Experts of a small language model.
Size: 11 layers, width 256, vocabulary 8192, 27.9M parameters.
Experts: 16 experts in each of 10 layers, 256 GELU neurons an expert, 2 empty slots to pick.
Training: a variant of Adam for the experts, 327M tokens, 4987 steps.
Below are experts of layer 3 (counted from 0) of a mixture-of-experts language model. Rows are named router (the router's row for the expert), up (a neuron's input weights, with its number), down (a neuron's output weights, with its number) and show model dimensions 224-255. Each number is 200 + 30 x the weight over its row's rms, rounded and kept within 0 to 999.
After each expert's rows: a language model's description of what the expert responds to. This comes from a sample of Wikipedia text that the model never trained on.

# expert 0
router,200,199,160,208,140,180,233,179,199,204,234,214,240,166,215,244,169,162,156,238,245,186,188,193,164,178,171,211,176,189,202,280
up0,156,249,185,251,190,205,252,210,202,233,233,170,233,164,196,217,155,204,179,207,204,153,178,171,197,227,212,205,161,202,162,193
down0,171,196,195,167,220,218,214,269,180,164,199,232,213,233,207,197,191,205,198,209,231,171,217,217,222,135,222,180,211,181,153,216
up1,167,212,211,153,261,254,218,212,226,202,208,189,219,133,233,198,200,173,229,161,208,169,184,207,195,237,230,204,221,183,244,166
down1,183,218,180,240,202,192,155,206,231,171,273,250,137,204,179,216,189,203,200,249,180,181,161,182,168,188,211,214,188,190,125,199
up2,178,174,211,227,111,174,239,214,221,233,173,201,244,200,204,196,173,172,222,198,208,201,220,232,201,177,184,222,157,165,217,179
down2,159,242,206,234,218,207,173,213,214,171,226,191,170,180,236,215,225,237,204,211,221,228,159,200,192,176,181,215,216,193,229,159
up3,170,282,177,173,202,214,188,193,194,188,192,222,242,161,198,235,158,200,255,159,206,193,142,192,217,235,204,173,186,213,169,164
down3,211,172,174,193,214,183,190,197,178,219,180,177,214,212,239,219,157,214,207,226,180,231,234,177,183,192,204,171,178,209,239,210
up4,223,201,186,234,202,158,191,262,193,195,228,188,212,152,178,173,189,167,193,226,203,191,210,293,201,183,179,220,234,210,182,254
down4,163,188,189,256,251,225,189,193,187,195,202,213,260,159,210,193,185,172,224,178,177,166,172,193,244,176,201,159,185,239,236,214
up5,180,219,221,205,182,218,162,219,191,180,168,222,168,200,231,168,211,199,240,199,177,228,254,186,206,227,194,220,220,184,188,150
down5,247,211,197,180,172,244,161,242,148,178,180,207,186,234,182,186,244,196,204,204,155,222,211,213,191,235,232,207,207,189,267,164
up6,206,196,228,269,188,212,221,193,195,234,221,193,200,158,259,198,225,175,196,224,179,202,284,225,197,245,180,208,164,238,184,196
down6,176,254,212,220,195,225,197,183,169,239,182,145,174,239,170,243,178,184,221,235,233,198,168,180,160,247,148,209,230,207,190,175
up7,190,168,171,215,166,241,215,190,291,142,148,235,152,178,248,215,218,202,253,210,219,207,226,219,208,219,210,221,214,225,212,137
down7,187,196,211,128,169,232,225,177,181,212,163,250,213,214,183,248,154,164,179,204,216,146,241,163,176,205,183,162,189,215,229,166
up8,217,216,206,195,201,196,182,220,200,240,181,180,154,226,154,225,184,207,211,216,231,230,197,148,224,166,201,213,238,167,170,195
down8,197,182,213,209,194,195,253,178,152,201,163,172,192,214,174,133,233,175,207,139,234,181,237,221,232,207,183,234,207,225,226,188
up9,242,216,181,168,200,191,162,231,211,183,196,153,157,155,152,170,216,225,234,143,215,188,231,181,255,124,227,252,198,232,197,232
down9,232,240,191,173,172,160,251,186,181,182,226,182,161,183,225,177,155,203,169,165,188,265,227,214,207,199,213,200,251,188,165,215
up10,198,166,239,179,206,242,222,228,187,189,241,206,173,173,208,223,232,173,188,162,173,190,242,224,203,191,238,201,184,203,160,143
down10,205,208,122,241,201,309,234,223,225,202,211,162,219,155,205,171,218,177,152,177,203,195,268,133,211,191,215,155,235,257,176,241
up11,145,191,238,203,236,206,240,196,213,191,166,167,198,187,190,213,229,194,192,175,206,197,183,206,204,189,191,175,163,186,180,246
down11,217,203,198,160,180,217,209,214,223,170,123,179,233,227,185,220,227,171,191,211,211,166,218,237,196,216,197,196,195,200,179,214
up12,232,175,230,239,214,183,188,227,241,281,174,230,208,215,169,232,186,177,228,186,247,214,191,221,224,155,212,213,224,238,166,208
down12,203,169,209,156,231,283,227,183,163,166,227,192,268,167,165,152,218,213,187,222,190,233,193,147,215,186,175,158,199,182,221,223
up13,188,199,241,115,160,190,235,229,224,208,161,227,206,229,172,222,222,212,278,203,210,226,230,121,171,207,229,229,214,200,184,187
down13,273,207,198,204,232,198,228,191,177,165,180,160,223,173,228,203,206,181,174,214,193,224,197,148,221,203,221,171,150,191,230,196
up14,210,166,232,244,214,184,209,239,154,234,230,204,186,257,181,165,190,232,215,131,236,208,227,189,186,221,157,220,164,171,187,235
down14,211,234,196,176,185,235,155,214,174,169,200,200,227,190,205,196,143,168,238,197,221,229,149,249,292,173,178,149,208,192,217,256
up15,251,222,202,256,161,166,194,215,201,196,199,239,215,177,222,129,221,199,196,215,187,197,203,211,247,229,211,218,243,139,206,225
down15,233,202,250,185,209,224,174,192,151,182,159,226,211,228,209,191,204,218,196,223,132,236,230,182,210,248,235,187,182,156,263,142
Articles and possessive determiners before a noun phrase, often after a preposition, such as the, a, an, his, their, first.

# expert 5
router,160,194,222,205,211,214,161,173,245,206,178,238,258,162,195,205,244,208,263,235,255,175,185,180,256,179,179,224,187,235,154,255
up0,192,180,186,171,210,247,230,180,251,219,207,218,205,240,163,169,185,183,204,189,240,194,196,213,241,213,223,219,185,226,239,227
down0,237,214,228,220,204,184,212,198,146,193,194,166,222,154,189,179,177,237,239,229,190,237,207,167,208,155,190,191,202,218,209,202
up1,142,152,166,141,208,202,218,265,199,285,215,176,256,138,204,175,195,227,206,216,236,173,177,178,147,196,229,197,188,198,168,257
down1,248,211,240,239,206,255,214,236,213,230,240,195,268,206,199,241,200,212,148,180,208,205,181,212,175,220,204,225,210,189,203,224
up2,189,188,198,176,220,169,208,211,148,227,189,243,225,177,222,136,255,273,238,170,211,167,218,199,242,223,226,206,212,246,205,219
down2,213,172,273,208,244,252,208,205,188,197,216,172,205,206,207,224,188,176,192,226,162,205,231,246,148,182,205,152,175,174,182,189
up3,161,194,137,183,195,151,216,199,208,227,157,176,210,219,250,166,248,179,112,223,186,151,188,198,245,227,215,194,193,220,191,215
down3,185,195,209,264,241,237,231,190,222,203,206,181,187,148,216,211,195,140,87,218,211,217,165,224,208,212,196,192,208,227,211,209
up4,136,139,205,209,203,208,216,205,128,230,215,239,160,206,180,234,173,175,202,188,272,160,214,209,278,274,212,192,250,220,160,244
down4,183,209,188,185,223,188,141,200,149,215,161,168,178,172,211,210,183,210,238,215,210,248,206,195,189,215,225,209,220,187,198,221
up5,217,233,154,165,195,259,243,163,287,186,249,244,215,250,260,190,155,194,230,241,221,186,196,245,189,157,177,217,219,223,213,222
down5,188,168,139,161,216,165,215,196,184,239,227,228,191,188,196,237,214,259,179,182,145,167,149,220,184,241,207,223,201,222,137,227
up6,190,210,198,234,189,201,176,191,227,132,184,191,222,193,288,194,221,222,198,225,187,195,225,178,128,233,249,169,165,207,161,191
down6,193,209,200,220,216,190,217,208,149,160,193,179,253,167,212,223,149,199,178,175,209,194,141,215,157,193,229,154,213,200,223,189
up7,227,174,260,176,188,216,205,151,223,162,171,204,206,197,222,161,178,222,168,227,239,137,226,196,212,172,189,209,165,183,136,234
down7,220,212,230,231,196,156,224,272,172,197,200,222,170,235,232,248,200,198,215,210,206,164,210,192,194,184,213,212,176,115,176,186
up8,205,173,198,191,198,234,176,235,197,228,246,238,208,236,191,158,248,254,187,163,246,157,248,203,213,244,186,192,223,245,209,222
down8,264,197,175,214,189,142,164,222,153,161,197,183,227,174,206,159,195,157,220,214,190,183,106,206,167,272,204,143,185,202,192,188
up9,177,233,233,234,196,142,229,187,224,205,195,176,212,144,226,194,155,152,224,200,210,192,198,232,237,231,240,173,171,157,147,202
down9,224,177,180,258,271,221,123,208,155,210,188,171,228,241,222,226,187,198,201,150,175,184,189,191,181,187,247,245,223,209,298,193
up10,211,151,215,266,228,187,194,229,167,188,225,262,171,202,202,184,187,174,116,171,241,212,225,211,153,158,186,191,217,178,185,208
down10,204,250,165,170,228,218,234,219,247,229,188,228,200,203,220,187,230,193,210,193,214,211,225,215,222,193,192,160,200,199,200,213
up11,203,224,217,200,179,145,177,229,163,226,242,243,249,219,188,209,177,163,229,194,178,191,156,142,253,177,238,251,163,170,164,196
down11,253,194,196,147,196,225,203,166,204,196,189,238,258,255,176,194,197,195,219,211,224,227,203,211,228,180,189,189,213,253,154,206
up12,165,167,231,141,185,162,228,196,178,172,203,198,241,190,155,198,179,246,179,193,231,195,264,269,191,193,152,204,182,158,180,206
down12,211,169,191,206,243,214,179,197,193,208,141,237,207,194,192,150,221,248,196,160,205,212,201,227,237,198,219,168,222,186,201,187
up13,139,170,196,170,209,186,189,195,191,196,168,184,212,203,203,221,206,231,207,174,255,168,221,208,241,234,178,237,189,212,150,243
down13,159,213,194,238,160,158,211,210,180,201,198,224,199,207,183,171,261,165,215,150,187,264,232,280,212,230,204,174,224,180,204,245
up14,203,206,228,217,205,182,209,166,210,185,140,206,207,204,229,224,215,196,139,170,208,199,244,157,146,254,196,180,158,207,191,212
down14,233,166,207,222,221,231,202,193,196,227,221,187,213,194,229,175,155,159,180,249,164,203,199,192,243,188,234,208,195,236,252,184
up15,202,230,228,233,188,154,266,174,225,187,214,206,171,236,240,179,211,192,210,234,226,212,197,185,211,180,186,228,199,246,155,248
down15,244,203,206,228,169,229,217,190,229,254,220,206,190,208,140,187,221,221,220,194,239,200,233,181,178,199,210,178,154,243,206,250
Nouns in demographic and sports text, like age, number, place, Division, Cup, County, Championship, plus digits inside percentages.

# expert 13
router,169,223,284,158,279,187,225,199,207,203,221,192,247,188,153,182,202,206,182,218,242,172,250,212,194,157,229,213,230,223,224,193
up0,139,200,178,236,202,187,173,225,204,194,181,244,217,186,220,141,200,226,170,215,191,185,184,172,210,213,205,169,190,224,218,196
down0,204,151,202,149,216,146,214,211,215,214,192,184,235,171,217,203,267,196,156,189,168,198,163,163,205,207,206,169,218,225,212,159
up1,215,233,216,217,178,242,217,145,197,194,213,189,118,213,245,213,166,198,152,213,205,181,202,170,148,198,200,216,207,174,224,197
down1,189,186,240,204,221,178,216,188,232,210,198,232,223,222,213,157,211,205,184,156,271,156,251,214,169,197,182,269,214,181,192,189
up2,246,206,197,193,198,206,198,224,241,156,203,185,149,179,223,184,202,185,186,173,205,201,194,207,205,211,187,189,200,177,205,199
down2,190,213,182,175,213,200,213,216,179,238,228,245,155,195,209,209,189,176,197,214,175,134,268,161,186,201,172,220,215,203,236,214
up3,187,192,195,247,238,200,249,162,157,251,174,181,203,181,174,210,209,211,207,198,219,165,162,234,137,230,216,206,184,182,176,220
down3,179,121,161,202,165,233,154,175,199,212,191,237,206,218,162,166,187,221,233,228,275,205,206,249,200,184,237,217,151,239,179,192
up4,185,205,181,240,164,238,218,164,206,203,256,176,236,171,219,154,184,186,213,187,228,224,178,206,168,181,192,223,204,196,206,206
down4,237,163,203,224,255,134,226,214,212,188,205,208,209,217,180,210,205,228,242,167,210,211,220,138,210,177,208,181,207,220,224,200
up5,166,217,236,229,204,202,212,193,244,158,248,238,237,166,184,200,185,216,173,197,227,165,188,233,160,219,177,193,199,193,173,193
down5,208,168,211,217,242,196,184,176,207,188,166,183,213,171,169,234,256,200,168,277,205,179,182,234,199,191,192,209,222,187,170,214
up6,103,169,164,192,174,209,172,218,212,249,219,210,201,189,192,256,182,175,206,222,217,189,213,157,245,225,183,222,170,203,165,187
down6,226,215,198,178,187,183,166,206,178,165,216,211,187,212,184,261,165,253,215,243,170,145,221,204,204,177,195,233,180,219,234,218
up7,190,234,190,174,171,257,246,189,166,167,221,191,173,175,232,182,218,219,167,171,189,176,217,176,162,184,199,203,173,193,179,201
down7,181,186,192,118,175,179,190,205,207,212,171,200,211,212,202,206,195,169,201,269,196,221,204,235,240,199,180,230,243,203,186,210
up8,209,207,204,176,170,194,153,190,171,264,202,232,202,200,199,246,165,206,201,217,243,180,148,206,181,211,141,204,239,225,201,168
down8,210,220,202,149,271,134,153,195,137,202,185,178,179,232,200,253,197,171,164,233,163,188,179,200,229,227,173,197,187,177,205,153
up9,263,245,202,159,195,240,173,240,201,217,223,187,235,182,171,185,210,194,216,165,194,176,151,168,176,207,142,211,226,213,158,203
down9,146,221,235,181,225,206,177,137,188,207,198,176,180,239,201,203,191,155,188,205,196,212,256,171,192,219,223,206,172,178,182,182
up10,185,228,206,223,205,225,197,199,206,204,201,211,185,194,165,218,221,220,213,180,219,208,187,177,212,186,181,193,225,196,161,204
down10,181,177,194,203,198,211,198,254,178,157,192,237,151,198,226,214,190,183,209,228,179,171,173,250,217,183,213,210,169,220,174,170
up11,205,177,227,232,234,242,218,194,251,164,207,217,203,189,211,209,183,237,229,206,216,206,203,125,228,218,242,199,250,210,176,197
down11,191,207,197,247,183,181,210,213,140,233,191,243,195,220,195,140,176,202,179,219,211,209,181,191,222,179,151,201,182,222,199,174
up12,247,222,217,191,157,116,282,203,254,152,165,208,177,185,228,152,157,212,213,230,186,198,150,202,235,199,187,215,145,172,136,192
down12,206,216,172,159,253,175,206,227,234,169,222,148,193,220,187,187,201,182,204,215,200,216,213,202,198,219,207,191,225,201,189,259
up13,208,215,147,190,188,169,197,217,195,174,178,251,152,188,212,136,157,197,181,226,215,228,199,217,250,201,150,239,201,176,195,237
down13,156,262,232,192,228,187,169,179,229,230,154,169,251,202,245,199,210,171,214,193,174,182,253,239,282,197,184,212,189,198,212,212
up14,186,156,240,216,189,199,224,231,189,203,177,186,213,172,178,205,201,119,283,160,216,163,183,210,181,190,168,172,172,201,227,183
down14,222,187,201,210,211,225,188,189,259,198,164,176,191,216,185,265,224,185,230,210,140,180,229,244,229,206,171,178,159,226,198,129
up15,186,177,208,166,215,213,212,196,196,225,144,201,162,171,144,179,260,218,206,174,197,171,235,156,275,194,210,205,156,203,135,169
down15,144,173,251,216,136,224,200,204,235,199,213,219,237,203,237,224,194,205,173,202,197,174,209,216,188,198,161,200,204,168,212,183
List-item hyphens, colons after credit fields like Starring: or Network:, and short prepositions such as by, as, in, including.

# expert 11
router,188,145,269,200,110,219,213,219,216,170,242,240,208,208,211,204,160,169,254,203,209,215,205,219,189,205,174,268,185,164,191,200
up0,177,224,174,220,174,220,210,191,163,195,249,190,214,165,224,199,156,226,178,199,202,193,223,183,179,197,155,251,198,213,213,202
down0,191,190,174,212,197,156,244,215,233,232,224,233,190,198,206,178,178,194,138,190,193,213,196,230,242,143,223,173,218,267,216,191
up1,235,113,184,224,143,187,182,214,198,216,222,245,218,168,196,175,180,196,221,174,235,198,198,198,220,172,225,225,209,209,166,169
down1,208,237,187,236,167,172,182,243,197,252,191,179,154,210,211,172,163,176,219,146,221,131,147,223,259,242,214,222,181,211,164,197
up2,184,198,191,188,141,186,217,244,203,186,202,238,277,250,223,164,209,223,188,150,243,175,185,202,185,214,178,212,244,180,208,185
down2,161,191,157,207,205,220,174,185,195,237,254,177,189,219,214,212,183,206,244,153,232,196,253,207,212,207,135,238,201,106,239,233
up3,221,164,209,202,199,187,255,244,213,206,193,212,181,184,231,208,178,256,245,159,216,198,244,197,182,254,220,185,241,193,167,255
down3,177,197,226,200,208,177,208,178,195,190,205,156,188,176,138,208,193,226,181,173,218,206,147,269,188,172,220,178,178,250,184,202
up4,191,110,188,213,199,213,219,191,247,176,203,159,165,194,227,200,196,255,153,201,184,197,250,212,137,132,259,239,212,200,202,164
down4,177,213,184,124,227,177,228,201,172,176,230,220,211,138,224,209,214,232,214,154,201,230,173,169,197,177,160,207,188,193,192,175
up5,229,191,200,200,188,223,214,245,232,216,156,212,220,162,217,214,185,193,191,149,182,195,226,172,226,192,206,276,178,229,203,200
down5,258,192,217,183,263,213,234,175,215,230,210,139,177,260,197,225,203,162,131,200,204,183,199,198,202,208,208,217,233,198,192,172
up6,192,211,209,171,164,199,265,188,163,214,228,200,221,231,213,236,208,220,197,198,202,217,264,188,219,210,170,201,170,171,166,201
down6,211,203,178,193,182,196,224,243,207,198,187,197,210,230,280,247,156,228,202,249,230,137,184,171,179,214,196,181,248,227,252,197
up7,255,221,190,162,171,191,198,220,214,198,216,233,221,190,247,153,171,184,181,206,200,157,182,178,179,164,237,180,166,236,158,185
down7,176,218,225,205,197,186,195,168,175,209,173,172,209,171,183,201,202,147,166,216,289,130,173,167,214,151,244,195,196,212,165,208
up8,224,163,186,245,208,225,180,262,253,195,177,193,233,227,169,217,226,229,200,263,224,192,160,155,219,196,212,175,189,258,235,238
down8,235,220,206,211,248,203,260,197,173,196,185,226,227,156,225,219,181,158,169,198,216,193,262,166,256,249,218,225,170,201,203,227
up9,209,218,201,225,203,184,161,260,179,282,205,198,195,194,165,198,161,210,199,150,192,194,228,183,205,124,201,199,200,127,159,199
down9,193,167,185,217,199,231,188,201,198,214,173,208,220,195,175,270,198,161,245,208,152,236,187,168,207,181,157,253,219,198,175,175
up10,162,221,222,219,174,182,197,186,208,192,192,183,217,78,212,215,199,207,280,245,198,190,233,273,239,185,201,273,235,206,187,191
down10,240,236,222,196,201,219,193,214,208,246,205,172,202,205,177,194,216,209,193,237,198,244,166,222,189,270,259,200,182,164,173,183
up11,159,200,177,204,186,226,210,177,218,179,214,160,195,201,181,232,158,227,167,212,219,182,171,222,147,211,200,184,164,232,185,214
down11,220,169,246,214,247,232,241,203,195,185,214,226,117,140,222,167,237,177,192,205,174,237,183,201,226,164,194,136,197,178,160,241
up12,205,180,201,132,219,227,255,217,207,237,197,242,202,215,169,140,184,223,243,179,189,203,209,191,208,214,188,240,224,198,175,208
down12,201,207,196,193,236,155,199,221,139,181,258,231,143,194,228,214,199,145,178,223,187,230,196,225,207,215,218,147,199,195,223,190
up13,227,157,180,195,196,203,212,215,185,238,195,236,198,197,215,194,164,216,215,161,214,206,192,229,184,202,183,218,221,260,206,158
down13,201,230,224,214,229,195,209,149,217,186,171,225,221,194,163,185,263,189,186,253,182,160,178,222,221,223,238,161,222,225,239,217
up14,202,202,251,214,204,166,184,215,180,204,179,266,181,213,202,236,173,210,220,207,215,175,243,176,197,144,196,223,223,189,165,201
down14,243,218,220,128,211,156,190,201,216,244,201,227,207,173,207,211,193,198,214,173,210,148,184,217,186,157,237,127,154,228,170,253
up15,203,197,282,224,210,207,225,192,206,233,173,170,231,248,167,232,234,162,182,180,226,150,132,206,169,243,173,248,208,212,157,254
down15,259,218,153,197,178,195,180,200,125,209,185,203,194,237,210,218,144,248,199,184,216,224,229,152,215,184,172,133,202,252,229,194
Sentence-opening connectives like On, In, However, When, the verb been, mid-word pieces (unr-av-elling), and digits after decimal points.

# expert 6
router,184,187,200,162,166,162,255,219,229,210,160,227,194,214,196,167,207,234,208,171,201,193,216,188,241,218,222,239,174,192,162,274
up0,200,215,126,222,209,182,210,176,243,229,175,267,196,164,185,214,144,227,200,186,207,185,171,201,243,261,199,192,186,188,174,215
down0,206,220,228,196,212,184,221,237,169,210,192,203,188,215,180,139,208,196,177,202,232,209,171,191,194,197,203,185,196,202,210,187
up1,204,209,148,217,204,160,156,177,170,167,212,155,205,190,198,166,194,214,219,240,218,190,198,212,220,221,196,263,234,203,175,222
down1,180,183,226,308,230,166,202,202,198,246,196,229,214,246,243,224,172,217,185,237,212,175,212,189,272,190,165,233,255,194,208,190
up2,273,224,250,249,189,219,157,224,229,205,187,207,184,224,185,153,193,163,234,212,224,192,183,180,232,115,256,200,126,153,156,213
down2,194,154,157,138,189,211,214,242,160,165,151,181,207,186,242,164,221,235,239,217,181,161,200,177,198,187,255,166,219,166,227,202
up3,186,208,222,235,194,210,216,183,186,106,155,215,233,183,157,158,149,219,216,198,208,239,196,195,241,204,200,202,237,177,205,190
down3,227,187,221,195,220,216,200,191,222,208,238,187,192,181,175,162,168,173,224,159,274,153,163,225,166,144,185,205,196,197,199,193
up4,212,166,219,284,142,228,183,212,192,164,264,204,171,204,235,205,146,191,224,211,219,172,240,205,201,168,225,211,250,168,167,206
down4,209,212,184,227,225,184,178,205,181,238,186,189,168,187,208,201,183,180,192,155,199,207,176,230,156,200,147,207,245,198,209,228
up5,209,182,166,193,178,233,239,247,174,154,219,206,224,176,186,144,263,190,232,209,215,185,211,194,244,191,184,196,224,212,187,252
down5,230,198,217,186,160,165,193,217,209,181,226,226,269,214,152,152,241,224,147,207,153,208,230,223,231,170,145,244,219,243,157,176
up6,175,148,219,220,183,206,165,169,173,186,213,145,237,201,221,202,207,216,235,194,218,214,147,232,208,289,207,188,204,178,199,225
down6,169,220,183,207,217,181,198,167,213,205,182,209,150,226,184,217,163,166,205,237,187,211,196,172,146,200,216,191,232,160,189,192
up7,175,160,176,193,225,198,207,129,213,209,162,214,196,169,220,191,162,246,154,196,205,223,199,158,206,179,217,180,228,238,195,253
down7,261,147,213,205,229,165,213,148,209,220,235,217,139,221,200,202,206,151,259,218,133,195,214,230,185,193,188,220,178,164,145,178
up8,173,157,221,185,213,176,211,156,171,182,241,226,231,229,192,170,143,172,191,212,214,182,185,222,210,186,234,232,253,181,226,193
down8,162,200,191,139,162,146,177,149,179,194,205,254,196,231,199,158,169,208,172,195,173,239,203,223,184,225,188,185,220,232,157,168
up9,190,237,205,215,233,216,170,219,218,242,185,214,215,179,164,227,165,182,172,166,202,196,163,173,162,229,208,246,169,246,189,191
down9,239,160,165,126,193,165,182,236,200,183,218,226,178,229,175,234,196,155,206,263,221,290,199,205,204,178,191,183,231,205,183,135
up10,174,246,236,154,245,218,215,247,228,188,186,176,223,216,219,206,168,181,206,150,174,175,177,199,220,250,185,170,180,214,212,196
down10,200,187,265,226,211,179,207,185,215,161,168,162,202,228,176,230,176,229,174,205,255,241,217,126,212,181,163,235,193,150,186,187
up11,210,203,211,202,179,263,226,202,200,179,216,210,215,183,212,148,155,230,190,227,226,211,228,186,236,186,187,193,268,226,167,252
down11,242,223,209,142,174,157,177,159,160,234,212,203,226,200,229,191,200,210,277,175,170,186,194,225,150,139,170,163,171,184,217,152
up12,207,235,214,221,210,261,191,214,183,255,186,229,180,157,198,159,232,246,172,204,206,179,210,211,167,146,163,214,170,155,178,248
down12,214,214,193,196,236,178,238,216,145,193,247,213,161,228,159,216,212,206,197,213,190,234,184,230,175,244,234,226,175,199,182,219
up13,183,226,226,173,185,205,227,184,187,167,219,207,201,229,218,220,160,223,182,250,202,227,231,148,263,156,256,211,257,221,192,166
down13,233,194,232,188,157,202,236,241,224,196,214,198,201,185,147,224,227,172,197,206,194,168,164,206,158,208,186,199,142,218,172,237
up14,186,247,197,220,158,178,225,207,213,155,179,180,236,224,314,145,164,166,218,205,181,214,203,212,268,214,206,204,200,189,214,260
down14,264,180,191,204,237,241,198,204,176,210,209,285,135,191,191,225,220,239,266,169,199,164,146,173,222,181,207,203,275,195,156,181
up15,195,189,193,215,203,240,172,220,198,190,234,200,169,211,199,146,254,204,202,213,220,218,210,223,177,196,238,181,157,201,226,187
down15,184,217,222,167,187,202,207,145,162,183,162,189,165,188,218,257,209,234,213,189,170,196,157,238,184,181,207,134,263,200,186,164
Commas, periods, closing parentheses, quote-plus-punctuation, line breaks and section-heading equals signs at the end of a clause or heading, such as ,  ),  ===.

# expert 14
router,257,203,181,192,213,222,216,266,222,232,172,192,221,243,134,155,190,209,170,214,208,181,239,228,204,210,167,221,132,216,169,253
up0,172,205,187,195,190,201,219,253,186,249,170,188,157,180,207,210,196,225,190,174,190,201,199,218,238,200,182,251,200,235,206,213
down0,182,215,181,169,233,200,214,251,196,143,271,228,185,191,237,190,209,223,263,218,185,222,210,206,207,171,195,172,182,198,218,195
up1,210,170,231,228,175,198,229,207,195,221,176,177,186,210,213,203,183,154,216,194,204,229,186,203,230,167,201,207,143,210,195,220
down1,172,212,167,168,194,293,175,195,226,218,228,204,214,168,206,131,231,173,221,256,230,196,197,171,214,213,184,228,225,186,133,170
up2,177,189,206,182,216,190,191,235,216,204,278,196,256,214,227,191,118,138,209,191,219,214,227,192,215,253,142,235,183,179,204,278
down2,184,196,220,203,197,212,208,215,127,220,187,197,213,204,211,234,206,195,134,221,173,245,193,169,189,244,220,229,229,209,201,164
up3,170,275,249,195,178,191,221,150,182,223,219,201,184,205,173,182,211,199,194,209,231,142,192,236,201,183,254,233,175,241,225,251
down3,229,224,220,200,211,202,183,260,206,201,239,205,208,161,202,201,218,190,169,207,161,218,234,206,212,177,183,276,164,193,187,200
up4,200,233,182,177,166,214,180,179,168,279,222,259,186,222,183,170,217,189,212,210,218,123,182,201,175,204,244,183,178,200,212,200
down4,178,220,177,191,162,149,215,184,290,196,235,193,198,237,224,182,171,166,256,241,227,224,211,147,192,181,183,218,222,258,182,168
up5,216,186,220,195,183,204,198,184,233,184,202,241,197,217,196,232,216,234,187,170,200,168,243,161,194,209,241,212,168,163,175,202
down5,216,222,158,197,208,178,198,200,189,207,168,158,226,188,200,182,208,197,190,204,208,187,222,177,208,198,165,156,217,196,200,261
up6,254,157,179,185,169,188,249,181,176,249,202,244,265,235,181,152,242,159,166,164,203,203,294,225,199,268,144,212,231,190,206,162
down6,161,189,217,151,197,178,191,215,210,257,213,170,227,249,157,238,206,168,184,197,198,231,199,207,198,233,176,230,189,231,215,226
up7,164,202,204,163,203,173,144,174,220,216,265,192,206,220,191,164,198,127,196,193,233,219,178,224,209,235,170,249,174,185,257,226
down7,190,229,125,226,237,170,174,255,202,243,200,224,217,233,143,140,169,221,168,212,240,130,212,196,228,230,148,251,178,155,213,214
up8,203,245,198,203,237,179,238,272,169,239,190,192,224,198,242,186,251,272,169,191,197,148,182,164,249,182,156,223,183,167,135,224
down8,190,226,252,197,259,163,211,217,189,199,233,209,168,246,251,210,211,201,222,195,244,195,191,206,157,179,231,185,203,192,118,218
up9,182,190,184,195,171,223,178,182,150,210,205,224,210,227,185,187,269,200,187,237,225,212,250,196,155,242,173,238,242,242,227,189
down9,167,159,186,189,182,193,229,209,224,183,220,220,232,155,208,136,159,228,211,152,257,207,163,239,238,178,216,196,225,186,224,180
up10,115,256,159,206,178,160,179,228,223,189,205,174,214,176,222,175,243,189,205,219,195,157,186,129,204,170,196,196,207,163,173,178
down10,203,257,184,215,142,176,219,196,197,179,165,170,211,173,207,182,238,163,168,177,221,188,165,235,204,196,201,176,203,186,230,225
up11,212,200,122,208,150,183,203,255,200,205,187,233,189,178,186,203,204,186,195,209,200,177,230,164,257,159,260,240,221,162,128,255
down11,251,191,209,208,208,184,206,246,199,236,230,212,206,190,194,244,237,198,159,182,179,181,184,176,174,195,204,182,170,177,207,231
up12,202,178,264,200,239,167,208,198,190,179,218,223,264,206,240,171,200,182,202,177,236,183,184,219,253,202,242,184,123,240,254,256
down12,234,213,189,214,220,189,135,193,203,182,207,184,192,231,187,229,192,194,162,205,205,243,174,166,203,177,246,191,262,196,241,215
up13,168,151,145,198,203,181,224,170,208,201,161,195,188,198,203,185,174,181,177,153,224,195,217,173,184,180,230,214,189,211,247,204
down13,235,173,171,190,241,224,223,206,189,232,188,217,200,180,182,125,163,167,222,216,257,215,163,214,123,217,154,237,235,172,187,179
up14,161,210,213,217,221,173,245,204,181,230,189,189,197,178,212,151,155,148,190,177,218,205,215,188,215,172,215,208,172,170,240,222
down14,206,155,192,215,242,160,173,239,170,206,162,151,183,235,193,231,232,226,230,141,154,172,204,197,188,188,266,213,193,249,199,219
up15,136,249,184,205,187,220,185,216,165,205,173,231,222,151,201,194,243,185,187,225,219,198,142,218,180,152,228,227,204,177,215,172
down15,136,182,219,191,173,145,202,192,130,177,176,182,214,184,256,173,187,212,208,221,163,192,170,215,254,193,239,172,232,162,210,207
Sentence-final periods and head nouns ending a noun phrase after an article, such as year, film, season, March, actor.